Below are experts of layer 5 (counted from 0) of a mixture-of-experts language model. Rows are named router (the router's row for the expert), up (a neuron's input weights, with its number), down (a neuron's output weights, with its number) and show model dimensions 320-383. Each number is 500 + 25 x the weight over its row's rms, rounded and kept within 0 to 999. Numbers have three digits each.
Before each expert's rows: "mostly gets" lists some tokens that are sent to it at least half of the time. This comes from a sample of Wikipedia text that the model never trained on.

# expert 3
mostly gets: "St", "Al", "New ", "Th", "Mar", "Am"
router:510522486518496533503518496517515523495487457483472486499528434545466498521538518490486454482527513477510526486489531481511485522519499476510497512489487511471507532449521524515491468504468500
up0:513449500478456540486524503517471470452490480502502568506512521470531490494500467483469511523466468468545495482496549478493509502470473506510483512512485511482472538483478513500495479503466506
down0:504523506484502487484515474530482524507541501519506493513452501458468524508490493506526529487494478553487469506513469520494501488465525519503492531479497483523513505525529487520476464508507507
up1:491499486487499514510487501534541487516501522513461457509529497480475525540542463456474466464525492491487469510500457514487523525493475498477485547509524492464475484510554507497508505470473459
down1:532483489472522535453484461491560489520475480526529438487473486521505507548477504482476508494475473497497483500496506479532536486515512494511506500483493495504506501525498511501487506451511514
up2:532522458441475515493489477495477483478526489459559499452473480559497481503478479529518519507507492512468505479527457478505516499463544463508495515441486540501493516524472504461527504498546510
down2:505501460494497521498501536515471543519487506492506486523496437511491488478537520523501511500534460528509519504448465495482486469548516501479527527476488514525499482481481524486503487495474492
up3:516471474499526471489500552476484502509484460536546462461454498484487481499497490458519456472485484535491481499434509549486498510493535532440500485516514479490489507498497513480488482472539465
down3:505518465477487530513503482527474473482507478495530462555518489482494505504484538512464487488506516522489528481488516544554511512499490473484480501488497482519518538503482543492473504501512435
up4:529481456523509469481476543510496536562477482507446474524508497533501533509493512514473496462477508482484541504526506504479527492508480517480532557485492471494532468502504519459521493536499519
down4:498520488524464552498500470478503508481483507477478526474490522501471551451487523496495498479472523456522519486489506527491513516529469496485489548542503467479528475455440517491503528467494504

# expert 0
mostly gets: "between ", "when ", "after ", "during ", "including ", "while "
router:456509519546514466525539472460482463530477488470530526544492530502509512493536471509500516485478475491516500501461460547513481518501487490493526527512495486536500499562485466511488499524503433
up0:517506462505529530474495521526453510490532508469451509472482525488515492522526439503518503494459478509500525565495459548516503513472531511463481529494490531473531526524509493497545488459489462
down0:523480516481488491508503538487524518488483506475497482497517550485469491514472531505462483487474508516498499537520541532519564449524510533463497467526495517505504483494527512531536513456456505
up1:512483524465518506468494539466435474534497544504489485517487512502502523514516517504466463526489469504515526464498522484511483522513487460500495500458469512501479504517523526535476521542473494
down1:485519489484505517506513521520485507508549519498491515489474487523519493485519481448511489538486543494519568470510508494527486492499490508485494516503494470508489501498534509499502474516491509
up2:500534468491525524506501490501517452534459515508457481540514524494545468476509456536536503511477488479521488516536502523466505508485473482521497539477512459494510509474528522503517467542487497
down2:468487507562519491505498461455533477512467442473468493514511501498492472490484481466500501527555537520538540503463500549528475495624510516475509495493503490525519487491527462520514517497499500
up3:507515507477493522524549520502454517514478535491450526550457492471489443473493495509509470497520483497512479555514479505504507519525464454525515513487539472503524501486513529519484496504535480
down3:451488498539511494527526467458489463529485471527525542503516473481528501508525481464506525486499486513510495461517491488507469499578494484480507499471471497524537526516496492488503470509498496
up4:501495498496538535521511511510476514526481494514484527454495496457478517539498493481470483531478513517513500494482523541449514481466489488505499523489460483496445556495505540510471456507517488
down4:500481554518507468469492490486520520499545446533483490534517507485490463494492521475530507502467525496520510461528517513511525481519508481482525454502500491546528501522454505482484519564492454

# expert 7
mostly gets: "ah", "om", "u", "ot", "og", "ak"
router:514496511460483492498476519531508488480501522531483476493524492498481478471503516482529506529495481502502490521522497510507523495432478522511494491501488486499527519498473492515486503510514554
up0:493471485500487516504522462485484560470490527499507520513508481516479493512516511479495511492487450475486518490522536496507477522505525496501479509502525535519496520496556465512500476489519492
down0:504471472491444502526503487539503492510487507484503490494497495460490502503485485495484551494520495445506462505491493533477499499508475483500468493536483482482490515496478492499520515459491507
up1:503432515486485483507481453488473516531514481517478525508491488505505519512504492468499488478490524482458518461465492486458500510486512489497532478483484522492491473482500502468513474525477551
down1:446520518470454492512447488504478482452503463509541455510482502488513557534506502523541472499528497495466532519490472506476529532484479484476481503479501461509513494509485498525555480527508503
up2:508487489461459518458492481470529498520498485465477522478441499526497501524539505542467489462479526505489494491520522498509475526482518537465527491508534527483529500495504476508551504496460486
down2:506483510484523514449506509491509501506502535514483531488482497480517481502497499524498496519540516453484502510488460496519501535505518477514519548516519500483472530502529460491514476488480542
up3:536509469444504525510537493466526462527475518517499501509524494525522469464488514512510519484506521506489526531504536505489490477465486419490481475521542517533486514523485496434490485472475507
down3:473488534512535508491479505450477449508492483506512496520525525522475433479527484524486507477527536487479471480479505531517522542502434516515501533487524498490546495497475477471532451495502544
up4:474476517456510493495544512501475484530450509533516464508499482540546457535572480466521546507527505474551508512502480489523494477515468485459508477490487510475484495523520500472498483484506502
down4:503488435491505472494489434470471457499550458494478474553510471543497469507453466463491450534528526516515485530533513481444518503489464500492526507524525507508532507517492479484511466500529495

# expert 4
mostly gets: "States ", "u ", "Army ", "P ", "& ", "War "
router:547488500494511490467508491475495480506454530458495533539479476500489502499468520510497475470519477476468547500516459473479512543538525475501550513489494537485489464454530506474529477488453523
up0:519541471491513482489482503545492486511509494483510459509511517498521501519511522486509500447528496470462481477465476506520518495523471517494469449543471485525485492502497497499502548509489505
down0:467515441504499454518545508543498487540513478475488495514562495508532480491509536471521477522467466497530514472507532486510497483538522545479505444471483480482511493497501534550457510503467518
up1:467477522488517522498495465478505565465528530492491487510459502499470448476485501533492497522469474450524541479478505513510508450479457518515513475511498463519507525501522517492471532535498513
down1:496521447498496528518547462461485517497550564496478533531534498450517520529493488574498477528487479528519497524506478501474492492476520484494490537502504464458551560487514496538510485507521516
up2:468528494519517477520457532532522516484516498525479478511490470496507490500511455488541482455497498464472512483480510465477573500493474496535499518506546490459507535492530510534481492539489548
down2:519446513497492479476511496488533442503504540487496497492502468476508504501479513512487492512533472509500513499519541501499520489507497518484471533527471504501489506489509493517528507530510513
up3:505481521539523459491497507486529544485497501464504477499474497516532472486482515525497503478475504508523557520537544549492488501489498476488520503476522520494510465506527512515475460530487522
down3:462487497529500459512545472502478545478524489478493453528524483499532517495474494492480554518469445471511511531475455542490503496497545443470508449512465512484479495527517499505468515516496501
up4:478448525490494517480530473523499504498520515526510517542509516478504521469530536536497498511469531479504525485465506487482559478487496501511509534499489526498487509515515506534451498477484485
down4:469492500492513527515505502495532490484514494518452482515462503472504521519507492492486552478533501535513507482513508486454498509513489494507498518497492529468509458463504511510494481460499474

# expert 2
mostly gets: "\n  ", "ation", "tion", "ers", "tion ", ")"
router:477469478501501460509445523505487479503531537523515552457482508504509514513497522508476530530488483523473472505515481457460511495401498523514456530502496497487494466472502472483531529514502506
up0:468495513517515494462478487542482508550509468495541464487491494522534525499538487492451495495467528507462500501478544527480452453509471480531460462516459480485496504496480494465515494487499540
down0:510503517473509513544501471503489485482495515519495453483476498455532530488487491501528489527539478495499467520443509520491487484506473533489470521548515511529532514510490488504467496504456476
up1:503498528545481483477489490501480444549500494529491504486500469522505512493549503478516519499508483500477516509489567529520512483497520472485527478509495544514460518513490498494533512524500520
down1:487503553541498493535496466497503460503490475503489538500490486522481536532515474502503557492505518481521464495514507521533543531488526473494501453496497474463475517497509483482472475537490522
up2:462498521482507455518462459491518495508512491505503510484481497509459508442500493514481508511505496506436512459531520466509481501467512472519537528468494495545490502485526509499498504483491511
down2:491460522465502528444513470479509512542521491487474492485539497562513520495504446485496488509495535475531494457514489522455480510485502545462494524502473485490475524491484484469446486492509459
up3:484526497518497555477503501499511487506481528536503512515506496554526517533476457497530499539464454485473538509500515467445467494479501496525491524479509482528507499539513493533500504503526483
down3:573452541486496482505505491537518471495540480460497494496489507492477543478499453504524508507495462521500509464512472546520480475497517520519457499501538517456480486513484494489475509487542511
up4:499448493470504487469529487501479518521471466496471512492512496530474520465508499481495442530490467508511522482486488436505495477522498479484502495488506514536481487461504478496475481449483529
down4:492523529483519458507504524495592549543502470519505522509522494538528516505481508530503522502465490512518497538502480482492472509476485511491501503527501478518499494480528517525503497521521512

# expert 6
mostly gets: "was ", "who ", "also ", "were ", "have ", "been "
router:508497476548527564478532515516493501512546499506469495533535481479474505508474487530479502487487488520518489475518541525551492510482532483463495469484492484475469525510497494492483487480531485
up0:506492531495495478502493503501481480517444492483497517486512519492493450483472511509446555505503482495504491439513492507518466460450502470513498496469490530557488515505507545477493489531478492
down0:470533484517479483474523477475490527545510497524454495511486518502519506532492460484474476532495486501456519496500513469496489539524508522522510531520483513531484463493493520476487489517484501
up1:506521505461458466534506545555497518506495514521496485513483500477520516495532503498501495576468506500530535513505505537533526512473481521497487520507500478490535486535468491503507518495520490
down1:519493526501460508511478501505468494482527489497505477512500481555521515493531425525519473530489508488484482470522560484484524464452509500516538507474505540551509495473507520524486535495537483
up2:533523466483531517523518509497494493545489486508489526492478486509494502466476461522483471471481476532513539536503534502503504476474486465510479488514507509489504449536497501514484513507480518
down2:516471496497472477501495488486478510525468483497534477487513487501525519516499498481473549551547506486502498474496452520506487529496510502455437499536546492488540467495495524459461500509488533
up3:507479467487475488462548463480457516507469499468479526535471480507484514502506540421522512535505445510511534496532494528468512517514479491504490535491503493482490525494471493512484517463491486
down3:463508500445520479500483500468467520482499438550495456498493485524536485494538498486473491477460489504529521502512539488490472532486537520520520500476482494505524479463487510464500474500528517
up4:502548535508525504540473527501504456499498502480487513502535498489478456484473531508496524526530523517509513499552508495499538533461496528518513551519504526525482507484516448505513558499510486
down4:510514456486494480498494477502540479525494537547525524481508499479478541511504475489503524487473492473541499445489473468495511531462521446455492541519502484524531522527498462497505499480470547

# expert 1
mostly gets: "the ", "The ", "their ", "his ", "two ", "this "
router:501504540478462510562471519485506538526461453505487452481468544492521506500489481473548489516524540498486499500529491492520498476523505528493502476533537523483516500494494512536517514488542496
up0:465496450450509482510507475483528496503531556464466523514462480506463497528524518536496440521525481509489535530520459500515507544491508485505578527496477515491469468469531486540482490510520534
down0:519503494495507495551510475482477510528496520519535493472465545542482503493530517542483460490501499526502543462505503501495493506603512551481516481498478488459530529492489472483511521469526518
up1:485537477506473488492505490471493517496511496525460552469530507529543505469505520485482514540538509495508529473478518469501515478459533472500509490504504522474505523493489487483506471548518558
down1:437529463496534479478499540434477455522522511515539502495475479496511517492517519510482502505513521486508479500482541492542513512493472512508530514546503523483509549479526509499543499506516485
up2:439497505555512488512512520516471498496494514471488474539513527492484520485467468520502513532520498491450495463517527534516521455479506478514475500506473545538456543511510522476530517489510485
down2:466540514506499499487470477525499491477516540471545559489461495514506474476491505518514532532469494483509462543496487477531508515442523483479485496508499493509478488559501493497487493499496525
up3:543444527485478503509517516507507512540495513509494485498472492497558502457478529512497529463494488494481466515508491458493473503530542496514558494482504521512477477513510474443497461499509528
down3:532515533494517512504492495484528477508535495478494523503508489506522482486459502516449499504523529456526521510488481516527515499601480495516512483538503456479502507511486496498530529517465490
up4:470536484530526503517506557523434489498520491507483470475443498488498453520500462511495520485479501514510493493511490492518474539483484512468497503460516527456515500483540458470456518477514446
down4:472470454478502487497555492538469539475528505486461500474470486441488482473523467512527491487501500525497460498523512513487527541491492476479467521477500474488466477497522495501499476451534482

# expert 5
mostly gets: ": ", "/ ", "=", "), ", "′", "("
router:512512489435512512459522469516510520450510538531543520474480551499534512492479488474490509486470512493501492524452537495458462459510503486523505486513508484532489485530496511483502523476463489
up0:517498529536445527480473509537543475482513504538521498458505502521470498520507511508472459487525464488511521472492517445507514475509550457519508481462464491483500501529469500480470485518491503
down0:506549488494527488471495483515450501503446487475465513529505475546477472478500560476452474458536482479501472499519512498501488521481489491487467488551501488547519517466487459476512499449501535
up1:479519534507483485471528509459491458536496526470493433476506551513534497506538479497519473536506474483538459471498450498507521511511488524522529539498497516500463479466509463456451507469500517
down1:479515487503493531532506508550490450452521498508477524503518507470522509506530517494534468473483504508513488476495485544497475519527544514527486496493506494516505462479518476486496504507520478
up2:468512503474525498550509509523519464493471493527527491512516498477482477475518482529522527472506501511500498529480527504491566494470512504459496512473525469496474484458488487553493540499467516
down2:460541502496484529508494519551472501503489522496532527532511541460511487489483498483481531541479491484473512495469484501507544498491501521513508505491511452519449528452511527518521466474535460
up3:548459510515528524510483512496471504529539473506561494470512483491502492481507526479480516480432503463523485534520497502525497486509520521497510512510528492502511519485488534534481516510528491
down3:490449521454506486507480505507492487509521504482492561517466525473519541513483535500463473526492474507501521488517482424494516490500508517511493490528464519514485463476487508485476505492513488
up4:520553523506511475477450504499503481478494515497517471486515497463506461501553500525505490508490526487533542488474480509499547511475510507479454486453499472486510481478528498485507504557499482
down4:491462488510530473478518545465506521447468482496528481530560486508520479507526477479508494527459505491471507500545490507498514499507528512555488505523491495469507537486481494511486521466496480